Experts of a small language model: a variant of SOAP for the experts.
Below are experts of layer 7 (counted from 0) of a mixture-of-experts language model. Rows are named router (the router's row for the expert), down (a neuron's output weights, with its number) and show model dimensions 0-255. Each number is 128 + 32 x the weight over its row's rms, rounded and kept within 0 to 255. Numbers have three digits each.
After each expert's rows: a language model's description of what the expert responds to. This comes from a sample of Wikipedia text that the model never trained on.

# expert 5
router:064072048121157122130083158163101142138148109139116127127170111054129123097178144093099165155158101186091154121128045139115133109117112127173168255119161167173091065095141122120171136125153120092136135187060156125156099117115137144128111110193086096155095115153124113136136116114141114131158132096126152132092136111132129119099139099119162134146084140173161142116157152128092102104121109117122041153099111117092138146183139068148175157108153114109145151086129085097159103137144117119075186170093112098135093077162153076114160084119200154165128089198144113153122151146103112108136178134137080137122113114139099146121135156101119160123125147137098131138130085083106171145155128112108140177107170055103132136151172134126122137112144092120211116148111115087169171211123169
down3:128122095135126130132137145066155130139173132110118096087182103176109135126118087083130118172110139092124126070206079136116109113100080151111125183177106152122078119093101120107164127146165087143118117181150074110111131173130104115124180135066148084142113128122185151133110179085106146095180107089147110097148133134131113129230122150138121118144179152069159097121155065082169129119129137088063149103090118103107113116124116111110106153096137163180080076156111110158196099140161153153089142105118175113118171111150146084172131141117092168108157173138165118180125119069178107082169074179169199127186098194144127108201084113097132100172125105127134131136075124130126156109107110151100139142173108134092125114142096092191143164183061180173087103136095125124182114111182130
down4:129099116105115153100086083172126106113104174151149140122097073141047124067079132082163152077130102163100131095149082121138105154185179094146126170105113065058048116097093154151152112102189115163088093129090162135076148097131154118118160164184125170162111113145158129210145159126094087162132144107171127128160191084163172141115085111113194158142149145107139090098117129078123103146069111149119148147108135128127133104176191148107126168120151135170102145109126122155082110199146139084092193147102106169163128110096165160117145163132231141140132142143165109153073151159096153128117185123113162114134126167058122145133098198166117163125116106145164122075124191176154135140105104156111105109110132177163149157153148118106180112094156119122063134142115158134126100154122186
down5:155125087123155085128163020118129086139129100103111135137091145121185117147133131147085096127129126114105183121092092137138142065139169134121138107092152140123089123119111132112150089158108163096133136137136179154118051110204125114132100121151157103140148135146184137139135122120119088185115170095189163100138120111168108124144139146164088181086127089112147103114149124104084144136126069114126184176181107097125170058159098105171100108126128174152123112072118055189110128131154141187092150108160150134100132127153140144097078128093161118165176069103175167192102120216112112097107123113128101218084149139081141156129068149075142159130199116121153134105068119165130100128129077163065118106159135112087141165153139167076121135087145144075124076123121122201161147143085077
Description: Small whole numbers in sports or results tables between pipes or semicolons, such as goals, wins and draws: 3, 7, 61.

# expert 31
router:122144114123110110127071199123123156113113119113099122168163093103105098144161192118217134143138157186168117115151080124143138126146115109168151156150174155096133069143127112120144152124157129123105123175100128119108093084129140134139094112199158129115093137069152136168098119117141129147101130090123160078116174086114101115082110115139121104140153106150142113155187101114109092179087159134112130047116158149133070129166117131136122050168127128127094162116183129140079093106098089125121092031137128158142132132108097143216155055130173119143183089199109075156076136111128130069112166106035175210098140134067069143168085090094117132113108138144104166130115122104150160162125151088123153070148126196137140138133101143103113132103132130124137241158136149142095136155147141
down3:116116141087139122098139125123094163133120156071142111158097170117179117073129105156097095108139095114215133148185096078097035137138137102124216180128096133075147111182136158108139148091123048165138139090099126199148084100078132158162116115070133118147113092110115109205121136150136112075134163198199185145157175138154188083144140109124157104123137146147126125123166116115162155172145171163117187079091135090129130138078125105116101101152170130102127129156161125093166159191121152127159095180120132110146181138174094136103105174132138134126085140159106092157041161119110104165096174094141113103128140112160055137115104085184133116149138142094146140131083129114174079146090114047113132121083125126077106144130136166180126134125118067157081115125118103126099134172117155
down4:149136165189104164101153129080094112102149099078108116146151148155165107078136058123130145117108157166105131133136142042140121194112092116158140141086143130140103121202150061104137089154153127096128124175129105130112121179075084131145115143126058120115096082134119173104153178140132111128136118096055147145115123128092156129122136091113066098121094135159184133104183087102110070137089087117147151096117148192118155114064095155124102119121099114165150158134143125112086080105151109150085141158131110157155122078126139148198125172123085168176101160231128174125173089090132122139199194233121089124080146109172135132159111137179105111134128164150140115116107121116157143137130121132140156125089123211122136184147087155153083073134148156077120092082146093125093101088126182
down5:122148113150120114135177165157126120199101142077154187080069111161137170156136133144095146137159144102117154143155142124143156089102163089144122088162090103137115181087146110161115135089087108092144139183069094080147096099159173107185180105104105148135168082139079134135120137115133127125176116178147131154118128126135152075136118113144143142139083160187123154129146095138097139154202043151095091121133136158157137157124102109090100150067117121148130148139101161112098100144184119102170142152173121111099137146097126147136161109158101204122048081056137069144088117102111055126105152134134107142162148188078167127122121099039175124147128172118103117077111158098099192132140117075135126122180099071075053197138116146098159131135133164181167110074100077089131108134092153
Description: En dashes, hyphens, slashes and plus signs between numbers or codes, plus the digit pieces after them, as in "1812–1813", "0+20".

# expert 62
router:124111136162139099187128100085096115094148139148100087128153092068118122126165116133108221181184149146171149112132085126096125131097167121171157141176124129126155103119134125133147151137146095058095152160143113127140091169158139170172136151177129138163035092164090156094107155088131125130144154097122159074068146155116109126097083024170126142160110122138164106113152148122135072132137113122091071129157138124114085087180195036147150105116153106127111142098104123109129074086103158105133169108124120152124128089099156133210131111169153123176219050155100137121135154145125135104090156164081109221138123092180078105115152089123112167100114140103106159100094148086140155163152136102121102110125089211106136120130117145150117147072109141121116152202110157120147171146131085
down0:118140137130163162130163140098054125129136129158163132098125145114136139146140133112138158130081157116130172142124110115179131127106183149160126120166160133126104142142119151154155135156118133155157151094095115167104158140097138146164131110102125111116136143169168157143149092069096180132163163159156171087134121117092168144149094148138126188172180156104083128141120135152149115123086159079087120124183092129132168045203174111123114194162089094190228120188190113142111077159097162125182170103158136082143194143143195118175145100150156074133153104101105171135148124136136096134089180040193199182135132105084151115162187133205101128151169155130129123119099108130137121164120089133163108116160131118205140153105078092133168148087099113132088138177137165153152095084174172
down1:140120105072169087127219134126077138146114122109097104176191138128082139129112117109087142151125162117182162113104174097096121164149123178170150095041130167155129122177139187119160113161143146188111178187169147177136159111137165187159113167054094092176116131104153152089107140139152137162128144096161145127159152139165142133105139132135144132174136056161157108202149100158154122130144147133096125075136130136142180117092128124120128112192155078089153158174144150118152076121155140130138130125113114105151130151101077140134116095156076151140081104155197171142124162152113113176152176105120131196162193134135084163109169087112128129136126130197083097119172126192100145113055152108144096135108135093133137205140121134108119128090084102151172153215138098089113148066094162
down2:102115114120075177078097106153133173110182100137120148147151144146121074199107120114103064081126140177092118144138130153090134092151143136130096105085109070197121081163141167170084092112096135196152156141163124089060107135139112153107165092122099095158153129127155024147158116154097107123181143134095090125127101068087156129088181194110131142125105078175125144139067111117085151113127167087133191130087140151145143200145113116156099123140131181049156132110160127083128120126147126199141125143155145147121095122117097090133132134073129094138099146137127113122106112167162104159119159146137143109124153155112160121146093158137149151077183139158171139134147104124100107095145137182135089100045193072084121104127165082114165072150141121127185154044104105136140089141086196
Description: Mid-word fragments of proper names, species names and technical terms, such as Tric-er-aton, Clar-em-ont, polymer, Evo, Key-nes.

# expert 2
router:149144124114097085140101139168082072148117102107118104102163084122062114191181141153114125102133139121098186121101116145111165119091118116184155133177136129119132144098145124096152144118105155138131135137105144088204208153116141168137144112143070088086115129119088092151137132124148151158143120118055133106092130138119094107117159106183117088125103115171141154100116136105075151157092115129128073107132126148060091125140175129225169134195183083095107127125116065192175076120143108090147132173133179190076083137121122110147181103148163125179166106136163056112103085115081108120087141110162102136106051185116130107135115190149141107130135131089109143157092133140080175180102160030106156079113125141094137126163121120137101152166149118086140116163114119133195080171106191
down1:117136134109115085141107097151111103139153152135194164130097110094171161157114160128164126068161103109130173156129157096068157067102067154106090179171051167114082120162163088162189115090106123141163102199133121145164145139126087114138121175141194157164155115128150076115125168131113144152131134145087071134075089077079134106065166091095096085122123152139138117119129110105127095094112090090094126131138162128145039124152133151171102152119105154081100079113153109110124135121085146068106091073186153114065163152201155068127149124131092149131101112160156154119168109101155195165107110198151156102110088117071115132152114092142140155136134151120094121116099069122075128142110110114121155139173102057162155116089071090121194141088178151132105129115146152116081174163166117
down2:185126122125160134109103094124147092131090153108142132087172105121174096116177133186080102156122094068125174078122145186149082064089105139093080165152122193122205138145104148184106137124139115132137155114097114129147164081128134145135102134092090096100082119151120177133116145153081120126082152086161126099120180129124135108137219141114182099178116124137135119133160161129095113088089138115133175056157157115159132161127145094077093118093068135145148090138168130098076157130121153118156096073113119176105111177154127122116135179174159129110148127132140092096163172068178179155111068098143150124083131056107129109115157096157131156098111103111145049060138100172145139125164120116120149159096156179088100065177139134093145108168195087147102183105159096099123087108069078
down3:108131109087185101143153158130164155154067150151170164190143089141149108052167137127195156150112144150153114139091105087142109116123165155150162109094130117067133072068089062145148134083031121100079141103102153145123075131095159165131124150131146114073121146128096206089111160138134160120151138186146137134188169133112165121122146115110098115119091095150111124216123106151132062149141109082114156122076135118138173143083172082156133117097137142119117185140151150146088105190157137174151120062126094101135147105098121119099103136133113133151129149101092159146114140113122077087195148093127137142135152104160191133091119095160131188132059105092142105079076148086129086100115111132142084131116122095148131122040097179153132132139090059121150171181135114194177144132091086
Description: Finite verbs after a subject noun or pronoun, mostly was, is, were, are, had, could, plus relative openers like which, who, that.

# expert 16
router:183064012096133138175143177116123097087198108129195093145145071147114116200144139154152222108142186147087165116110135149098165117114165104136132166128148096099125104104094105069093145105147158092104155171144150109141110149130089109148138072185107119176126098161087122138119153101169147139169102087142060133098148091115096087144112132137102135134121151135120137089135143087130203163138131106129064067134103137096142136136124114167120148097168111088116169107130121129149131082141125130120114128123151104084097051119165118171150089156139070154105136139152117148101086129120150052110147139124102145150086074139154116087117167102084164067123149052088145125095110113074133154148145112200124148086118105140188106165128166161168133173165103096159202145153180163115080127125144
down1:171194167101085120153077104146137129127121119121176159038109085111100084109186146142158136081175112153093120128112154121148115158128128094092087158158087087101129217160202172111140130095110141171185110089144152121115171102092082146085109119075126137122146142099144130147183113100135143081094129173172126101125170080145110115139094132137097150103080074163119214128125117150147161161191183127131157128120121139134139143128141135075112151122194075178142189152181134120182138125095112174143130174129105129143101176129106132083160154063117145127099151110116101172158143179098129154149100135152068102140139166154093105190093125206128096116106100156119089181136122156126122106157082163119153122103144089119101099044128076158119140218122138139078105100160114152175095125105120
down2:151110145189133138191134136111134087130121136138116108069174112136096090149123160186154134134135107073139089118136106119204152124132135149097145136192174128099147066091178100131085129150166121153069179101085158141156145104144134174162041117197151140121099148079129128124091106111115095097122128132163127161134149135101128121119054099112129168107148144158132149100096157120093065078159183153100096129096129086157165212170145131173154155119188129132130103200105112068136118092149175088155143099117195122145106142140143135082113127175176135083096093153097162125151078146093143152106106155128124154169101130157042176093150185117145102114129146124125135178122168144102097120139076131133115167206054192133108106127104116114139149143109090160089137103156133085111185133216138
down3:164154102153143131148142125154160160064183154166103107137076108163153171173104084101098126158121181144082172177122096121148119152125113176151119091113144111138102111117202112103069163115154125149181154112105154122138124138182092121121178148115148046137134147090178130106128144153178167169109129091129082152087105113191103046122160098122099156138102194158137138155084160129102140097144107107156107076160103128140198143145075176137150102145140083077209170140120122113119146098075179126177111087127114141074091088157173140101128148173157140088090147080147155125119165183208161095118114144130075120109187169151134112121147155099157158162113112168181105124152146051151076127122101138155071094089107145091154161129160142123130170134112128130092201109158185103145123080127116
Description: Common English given names and their pieces before a surname, in credits, tables and lists, such as John, Walter, Henry, S-usan.

# expert 51
router:130151086142119118144059171123066183127104154134116158125140094142082107173154141143171171125122098168193156084091110126123192111163155125137132155151141131126128058129134141048071104110098165139067130110169142165136201133117145153130130061170139117186057143104129164161123166087089150125132115021118136119045169106139077124116113107122141060129176129120157127137117151137115149132114135117141137138138078174121117174126144138154107097214151121123053159112211146156129153121124087118130154120045072121117076113152094075144141092133146139171149068154160101119097163082087116183033150196101166153127115090136080151096173135112110115150109102100105138156117084111146110123124116084125180131135175150119171163161132150141108117082146110100112129127163140145113141134122147
down2:142184144138087156153057129141188165084155122137168101102127175098137146137107128091193166162091151128138110132109141151064212155163136216126122160157168159132112079068104080089114161093142150119112122102111159057097118085129110113160151089087124140121103100190190073177073144149140066107198090076129146135170143171099149116109109173094141145088111087131106117137153173142151143147138148103155135165092172125113101125132123095109095152182103152135157089156112157111121138119122120126116146114066088163146164151106084127192157194133179099134122099092145074170176153078091103149104118100114092128085127160127131167074072082134138070190181104134146113168170145096088138160165114142195174108081127121109126094130134123160123150112158158113131128178110162168153170131137156
down3:175156122152109050143151131166128126093114138153188116137077150163128167128198166125126146148091124129141093163088183114163112104094149125137161096170103110119186136088091109150135135110111126102077139128068125144103096153104090160141138134108204092102158156088122173087127085106198150129167137170186086112099100151141144130119113087073129115108122138100129117092123163176094145160163155071141074129043147084169146127091110123091084099178142076094132126099137117116174095110148185075123145168152084152142133098164158216065140133166157121113127168079094095184097125131137087129144113086113125139089142075109143135167138100089114047094160186145115102136156121091120105083081088108134107152138161097164143130180163127123141155114145029111123086173118117105089100073119178
down4:144095113105135096088062103141169127132154158113075092051141129055096119185174144125082183097125076174087118139073093134190118098142120158174166171147157081144128206087161149118142136083114068108126138114146094110140108154108111159138055117093160111101181162062196102139086123143090108109154211105085105105114133110124126122181138127138129066060141160124137087159143156110120100134140133112067152105132115102154158106128119134094131110099152117056163211150090140108208149133091175128147109082115101127126143143149161102146142144137177111146116116093140142142142094084060121116156038152051115107102104171081149149151135097120133172079184121127118123106103118121135111177131165131151133107138138122169155193147136079131072148184097131108105155149142116136148139152114114
Description: Colons in times like 5:00, line-initial table pipes, list dashes, and digits starting addresses or table rows.

# expert 0
router:102123116126153073131077169120032085097146147130120138209117135091101096226124104105103165091123174131151132124144022130080162128158143138169172150109154109106088109136130114132127144093133113118106125148157151055163117145105157125241095109113136064137091118141073164117175097094114113138184171106131090139119149094110164105160091111143107096135160159107164074132198119105139080179164110130150099094134151128080154143128127076181131114144092080113133157098109122109112119122148071081171155138088092079156116159104138107182123072116143121140175092148135107069121205126165114110121169153141150156142049186145122110110154140105142151099103159095095117112152085138092186142119125110125140148105137122093179157200152180149108132131095138070132131148140173144154170125143139
down0:117154123100156137147121168058160038161070093155135164139126130109094128200071172079099121128121110096151154073120118142104122079183090115041189152131172183167082097096067114159073154135104112143131073127078189139129158160159132074167143152157140092145080163116140139186141132073068216163123150152129148124106119165119133102212104102148137109139109125147136135115101092079149165128139106135167161103143145137084096160108129166083118180173112151137143162172110144146233147114120103105209128129122149100103114089108146123148154139175128216118086147120117159066090114162144107117100134123130134118164106149132080109122111114090135142112145120101101175121116143071134169092082111165095179114105140125166125091081115095151111140134141085134098163124099130138107122101143168
down1:146132077115131115103118178138172120114119116172150118111086104122070093079121163143073149157124101092134097136132105079083088169155110122132104082111163124114129124132124156111095156113100089177205110236139149169183068096059113128079167110121159145131151153115099123165088160165133110110144094158126149208107083137150120144125121162101108133144111129132106157166086148113118165126182110107129092120092108159172147079083115131121199141080112108087130155147082200104184149136164125188125102121142115070103067091115114191154138104147076071141160166135173119113053123144137139107120137131138086108237158109086145104140137133119176095044126135171110148121110187111191211148162150119114154147163145136168141091121118140083147139161086122154103155123143143112145107085148125
down2:138129131080178093137127108122119118126102072051134137143167101130143111147118173140138153129144145099140041119143179161169113059109113154187131135152087150113163116175151145107193172095159166112118084055122109126121159153152076126152196157172130106089113084129102142123143121097105041124186117173186145107141083100123117154074083149086122102153128080124145148085115054069170157092151165125144159133127108067182149130134157142121180104124146152190075105150114173151160135129143112219126122163184082055184107185095154134155119105104143147149114169130155145127112096126114124185121159109146115142125103131113137125128096117110114097088152137122127167189087085155178163107174101118126099122123161121189098115136148114136184186128114144085216125114133083107133119128108181
Description: Word-internal syllables and diacritic letters in romanized Asian names and places, such as Tak, Raj, Kal, ō.

# expert 33
router:129128125146116177160121188210150118150133124107139121116137124177118070110195174083119133126099174142144147146134093099077153098142117112192199214147111090122138088168087136109090131128160120133083159115095119148123114115190117124160104099156114122119075107098105171108113161102205157100123133122098133090095136149106128123125078084173127120103086096101164089104100132152104182126092104100116100114071138149085130164182115153178098086154123073090101140119165147117128076108096126087119113098174144123107105108131139122112132063178218081150169107140092107124128092115151118064109148117134114181183122138103090148159073143156143125109067129144099164135113114102193158218131100161097111142187153071087150100109173164195159112111109066101107155148089148132152101198110156
down3:153163101127106141144106107077135138109132157080159111133094111128129167128080106114125125185134145095186143128178107123175149134123143154086131106164123119095111180056110112078107129137099145115120123164155148069122078124173113130123150136125160151074155062205130110137157129167118088148112140167164157132101097106155122110128123146077082131086151120158177131132076075115079136113088122064096155175144145076125169096114158194152075110167103170102112044107076110147138146059182144144174146091104137136125121124102140137057166131084136056092117143151182136132105098111128091122122124112133191099158125079120184099101111193126135087067154199107157131161152116148052064112112129119077083103137097108200114141155141096074120149116099151135144142168099078140051151149083145
down4:110141156091146157135104125165154119145060090170089113122127125157146099135165142090194111152097092139109039133150124123088120113122095137153096127158119129093158133114112144148095067173124067128164100202096167155164182101135115171165149133180161132116087089093090084143129147097192126083131145141101190092119131101154140150140109109128117174100166087114134147118114182171155125104134121094116181132133124116091188117144113098199134175150060150070124168107156107118151152141142213088091159138148097126114118109132140216131139150154145154160052147109108153139178064153082123108149084154186109138136098166149103117159088096168129107145114073165130076133101086182146084094086097089140153144190077135168150110081173089140163158131093122180150103152136128142132034129124121
down5:107157079161195196173139120134111128210126111168133109110133144120117108150159105169107116084158089071113153185104176066026116140175158077081138087128146161173163082120063129146150171151118207113127131078082069141118110110123128192149098115127080136139095159080106166121144195118130186113126115126126198145163116163063121144115194108142095122171117139105151137104102167138088093113117087144113165085072101146130110136142122093106208132170139176119114168154151090119088176140171121107100112179133122108121134135074143157175102096120134117135116085119154091166109116138120133197123106058158142128134108095150136135171101063144121126142186097139076109124086115144128147139135067149095160131157116091166133109126125160143078132103118129119060108132141191146165127114080107
Description: Digits, percent signs and units in census figures, election tables and sports statistics, such as 65.6%, km², °W, "Candidate | Votes".

# expert 21
router:112121132137080125136115134131073147142149091072071109148161094125130114212144162170191150108156131105161143073171097120106204077083141126169143145151124104137161103114162154075156144113082151143120172164124147135105104153150075156113097123138090083142149123071113107114115115114138144157178153070052186097129206104103100101120114103156096107090096114152123069070134172143128113112102136076128130164185136137093085119088154130207124126187161103091093124156158147168151103135128105135106119126118153133059081170119146122158205100131178113202146055099098104122118125098143091099106153134077118183142128119098117135103134163069148148121087111095107138176138058129118089200108146093112142118132160110111150152181119143084117099193152156150127148153176156140163129209119103
down0:090122150126124183174128104140140149086112116167168130120156084118196149119111099107164092129186092022113063142104137172181151104135139134145144113147157174118180191122108124101134073136122144110148126149088119054120174098146135154157121075129122110114132108142124131157121075135112125078179151170087150150088154128058126130156098107148112140138066139110119144088046179111060066122173129118148111165154139138100132157111061115154158140169111155133147125131164158131142138150130155095144098174150103109052176140165126177099067099121106126116064113121129174097088119108106150096078133099159101127104156169160152109090130113117112108152080162074108107226146101105154090164091118183106125131132171188160152115136107095104095122143198216138125122144132130138145107115117212
down1:116119102164149103127109124182168095107148131147114088145099114119148168084119096051197172161167119151082137106102125174143157171183145187117118071159127132137145157107119129130081101133141138211094081081082149147103134138105177128120148149130167099058103124184143121099196064152152080095106116124069155077106146151100086110114083151170181158084193130165166135092140144088100155135153131116083154116158120117163140100103049139107170110092089183083109153117071119167158138098084188115078109120079147100129109128132163087162123101136173172178136167109093124102091109071156133082128131095085172133157118083166114095152103165081167150144108104079134131125155135100086171073149126122140121133077122149095110096145139121158169171142164108073098183161118128144131093162171086
down2:100105161156119104068021100126153120075109092158071146134076130107132194161097099116124121093126126074161177118133140065147096158128123100133086158136141095087092192104102117136156080194075122042077105139140137149146148167153137169121180112159115188108154158108093128115148139083139104163104116146070100098078110124101135111145097125129143089156101129124129170135130134119129111165158121143114160133120099154140108201097116096106109156127179179121123060113138119169160067036174109077154104075116181175125119125070116109049133145141109173166091053063152170125157094116081143118121122103092133114089079156163153129118129175106130167131150149117131129148173089116084179160116084164112164073147103143133134139131128066152147135151180111148146155081162115115120104113134103
Description: Conjunctions joining items in lists and names, mainly and, or, ampersand, ", and", dashes, sometimes "as a".

# expert 40
router:154128126125139159172116148150127136123192098079150124166168082110105094197144122149108187126099165129091119128048115124137102078105119125137143151130166062118111094135076165090127123155136112125080157157159146069150134143095180105175110046155114131162095098148102131081116113115154112134122166107169144112093154102124082063151172094171131085116156147126114158102126123145120154139122150110119117142079113118143152140092090100193180125106114098098106173042141090121149112064151099096105170120153115140061139097138135109185108139114127101172133145170129148127099161147127147106102152118078123190183101117137137152117160179115124161154100109034076154107101097046123125146154211095184202152109104116079216136146097146110145098125116100115132183137122172225147133142107132
down0:101165187115138117082158107138083130112163072109153160071164150125044139152129129123125193088076106149183128114136092085094157165171163130171137168126157126116200144110168080162116125095139122113148115145128124137150123059105099109129178183119112180118131072101120124154115184151140153136094133153141118082173163128115171130147186144106164098139127078144120172164117142143150109134140058096140132088167146094154111166133141158120109100091221160137153157080047110146100108050143124138079094119148108129137180092131065101135135187178121129132137125098153053130145192127180095134144122059141144148137182081180108159169181122168126135134167134143074119115144111160072079108170121084130096103084112123127100072138091090105139149121082136119068089138086128151107124089154117
down1:162097135155203126176123147140140064125099141114161092056143111142079094128117128097099127079120096128148067137113160162118166107168142101166123109100132139106133055125111127108080152115155090125143105137139163160071128142129117133149143090190098046196170138121090162139168157070095113128128164089112122180149133139177124156148196143159111103113168103135192165137186063137172111200097098172147150175157147114102099139167140108129078119102125111081103120119131140150128140111114129193098064099060110163164102127117165113175133136182121097118144103145112143098137135151081151115109151118124112070110197098080145155105059166155100100110118129115129185123109122129089105146162078154112186114212088102079153096150095117107173087098141117136088127141107086172132049147109076
down2:091125104116138135103150152150117113103199120112108180090174156116119102095159069173106123136075164155104090115133083164131128136144127122157085095091133106141161176159190144144109080082099122167152138138103158135150139134133103039153104111180164164113162102167088105073133092136157089152093119142151159094113109131144111141083119132199145096180124093178117120126104096121140116073122083129149157106063111163132123140128143091121219152116197146112201154123099165094070119105130153153168130162137084173074102107102205172116119162180135151060128221128127161122166124113094128133111121182149113115180156059104096158122123080145163152097162085100165144106150146085144119137109195120136131162162102118122137182112157149109162133146124127090120166136064161226103156143120150
Description: Given names and middle pieces of Slavic, Romance and other non-English names and places, such as Roman, Jan, Arc-en-as, Pal-en-que.

# expert 35
router:092121102103137128130071186129144095160149082079152143127172135090107126122164178160185163173128124251103119088085027111106232078099119149169142130166089121113088078143128111154120100085116143123117174167098138129108139139130171157159123078200140095128074153075098076115093104130140147115145130069081131090130163203084101095115051092137135129142174124150173120133121100121103090150118108133089139127152124199073100118108120140113122120169144128108111127086150123143149100089109142063144110114123126159111044141105106095173139089168198086164178057180139124145137089130152107097106192118151139180127137141131118114139147130141080118130082112124112108154108142144154137135133121114151136141111150132159144146131091185131171110144099118098148220129163136142130126153100157
down1:100096056144173106105075145075167146151149114156119096137111138152189086080114052124100086131097164166129123110153127116152141091164066163111148070126153177083118043120096190086114165200125123104114116141114105104164144137140213141170120111084148113096121121154037151181145137172133129110107125143149099102125110123143143087118123178148131137157168152069109128114164173099173131155144126174135151164068133105135156152096120141111143120118137147150128151124103132109128113068233121136168094101179131146118178191086163182096117143129090172132131139123173165144131051143077165113124095085085121123209121093135111094123167105143135080110112170113107102163122122164158102071165154129138109123073121089148086124107165139091120117121170134100084111121111084090169120127057117
down2:097098078153207108141116161103155120169098132126141140167135123103123157145089114070144114120162099151136196121163116170112150057104142071069110075159128174177124143129137085090128165129151126130146131133196137164131140068140187130106090142108157121148135121141048149140098111121068118156145066134118116069164160116137110096111129219145136169155102077124099160181085117179136052113093151141166161139194139115110112118095169199122102130077095166097131162082117186119126081108136156146107131181166145112151129087170164130113134051025157143093118166109108094123141106098134179086142159101146154096079142132130166127152121098161109135177133110116136092106100138143174115095133167114129156095123121127109116120166164155101130089164139134173140143114060128091151075109196074
down3:090175143149079186065155135038157128106053112112146123083108153111143147091121107074164164109096173155150106079163089126164159106122137168133170134106191124082092121176112152106115140208163185120117107129135142111067084127096127116138102180105080129159175122150167104081084113161117132103066087190130152086110133112137112136118167139127095169144154213109122128133201145085161154126112102164167086142151092111169137159088143179163150111118157134149072102174077104161120132145184107149180068091131113145054158167192152144143123156132118116139215080136111154075120108142117136129145075122116134152148167152114164104096151071142143148095171114135146131127100130094176128067171128148154129126117117096088190140108185096131129103104104109156183130109105166107140098109128129
Description: Punctuation, units and brackets right after a number in measurements and tables, such as ft, in (, °, km^, | +.

# expert 17
router:151103086166120137149113131091098122124141158146088112091159123091099117121159142165187255131155102156130136090142121178096139130105178145146144186147154097113122073080136112131102130126176097103093167131140177153163133129136136164146119101175142120140056078135114129132120125085156100109144092132084176088095171106135078101110097000164064110110148167135146134126124173174103121161143114125132095126146117132095094040157174114156159128165138111125092101120110110170159104089086135095117163077106131136146117072109161097182157113168189101142155104144072119095142102125130106103072128148041160200169130100154102143138118143089128120111035147107106119171122114097122158146142128067110183110158084141100114114104113183129138156149142108153128172165169171126143150162174122
down0:154128176153117117158081066111145126158138128100140163081157078144092104146188155114116117104115081115092147129227133148132122101148161095143124090067099146074090099086130095095089120139124087126184104156141092164110139086120144125120132076148104189116130115090139100110108130132104127053180118133089167110181157120233169097168079117100136109132157084096127129159126150181102137076143123081161154096163139104183099143118141107119159128105082174084143122080069161104100123153125109167160141119110146125071129153115082174084118165109138129117113093080144133148137137161194129046104152182079043070114161109196130071107116144113140109198107132158146114135145151129140132108098163174109131104132114104124112184113128114132148170142146116165171163149185156140144072097054140
down1:164105095132150132101119104131135157129162144096101136087156104089166171175092136073070122083138133113119142083118149123157133147074110130118081117089168081132107111141167185210161133169107126125121117183137126132148145071104138104183123099132158100063094059131176082117169126135113132153183135122153100182031104115158152144165133095144170102096219102165121101125096202098182099131160122083114110122138149097139127162115192125168139162160155130130084092105079103109175117153105103231150121154162137110169096129100164136145147139141089165149131133090203152130117111142107140116160201132116160119111078155153164123105097112165131134102178195145148123169097119174116146106132100172153175179095164116088120152136090118113143093130140125049123113154163149114130069116130203
down2:147157098180131133118135135127085127140134089096070056102095133120052092116128138126112129163132152153108176087099068075150126122144176153130150160180114098118135099124149167193104137156041131106089159115083162109165129113170150104059044158106136130140178164119136149099139134092157097134153161146119175194133075147161130154130113120128129098147145163168126166176110118098089182114111171116171112128154129130108131135135151054141146154145117133173101185106120077051154133126090152125126137120115111120157109158085104092122182111110143119120149147090070111141121216102144105138127056078044119144149121173200059141107208140132116109067119166170078091093112121113125126133122174117100101164137142149143097083120155088142127121167111114181095111146061112134161179089158106
Description: Scattered tokens inside proper names, foreign-language titles and table cells, such as of, in, der, country codes and name pieces.

# expert 8
router:131114074149131055143059137196144117142142157139118105134202122102091109135190188067163194098130135145125126101106128093132153095135117087118156163153137128120136075063118115121128103121134143104102130146125138127079142153076106121189150157222078138202087089083121101155106126133145167143145152116068124075169118112080097102165080114159141041146188149161160119164105112137099130091123157128135120154157103126103143111106124113160179157094214099079096148163135109079144115130150106084097163110109090162135088122169213147120155112125155073188121147147107106143146147105119161073093133112148166173193080142189131119035135090129156099123082130098087140176110076146094158136129176105124126121141187094096138142147129146115130132155169068127121097127142129144106143120101112
down2:100132131142135157098128095201126121095125155123032122135117154193092137153121149151156180154085084110130155094103091113153132097080123121105177140075141090098062111106129150154102119157152127104110143175115128188152127120109153131092208146079130136076116095121100132134076114104088164089133094093173156116107101151078187136152177172090089090143104136111144187130149158118092104083123131212190104076111106152131094133130127140107073147113069187112065115145175116130112108044113113173108086126099120142095129104110103121140179101109119111123094131076125108093127074162113155131133090136069221119175109109069104128107106118115159120104171184124128119061168063136120191122141173136138147130129148149143101118113065142160186122090140140091171109160137073097120097147158105
down3:027150178139076138150098141110131091120113164115095134108085147157059115109151142159153110151078135108167177116151081186144126065135108084096108153158106130100129109064092128134099086126138085093115137119095127136104141110133056097142172164130146147078131137154101110083140083113140101109096069098059125167146089171164145157132113149104103146113172203111063167154122149121155161123110136167138142110181137062109101160142151102137134152139188153147064144126135134119129179133144149111140112111059105135122117073159157089141083176071102136137071140144121109112169134177165165119171092138042076180101127119107170084131139198136142121110094156157102170123144157059107127129165086094123098166151132151121113131163157171109132112203101186147158175165085143138068105091152103
down4:100125166155117168131148156074102132119098042152163138130093136118130114133139088141084158145148157202125037161174147133108134072090044131074130055121088127084155098102195142103119129142139099135156134118132107131151122080166166145148124105124133154135126132156094123098051116120142147138155128163133170143163140100101163147118104071140110183096075112150179088118139160172104121170119156147102105101107125165114087171088147049165112144112178130114078096129104171143182113057114125115085105193148106124094072177126120109115110203136182067116062140103160111121145144159143102169133149129146132143180099144133154099140121138089139126099124107124072136115104110181077146171125113086089079105088134103125103107170163071131117143093066154117176148181176106102180153194148128
Description: Field labels and separators in infoboxes and lists, such as Born:, Occupation:, Years: Team /, the ft in heights, and · or |.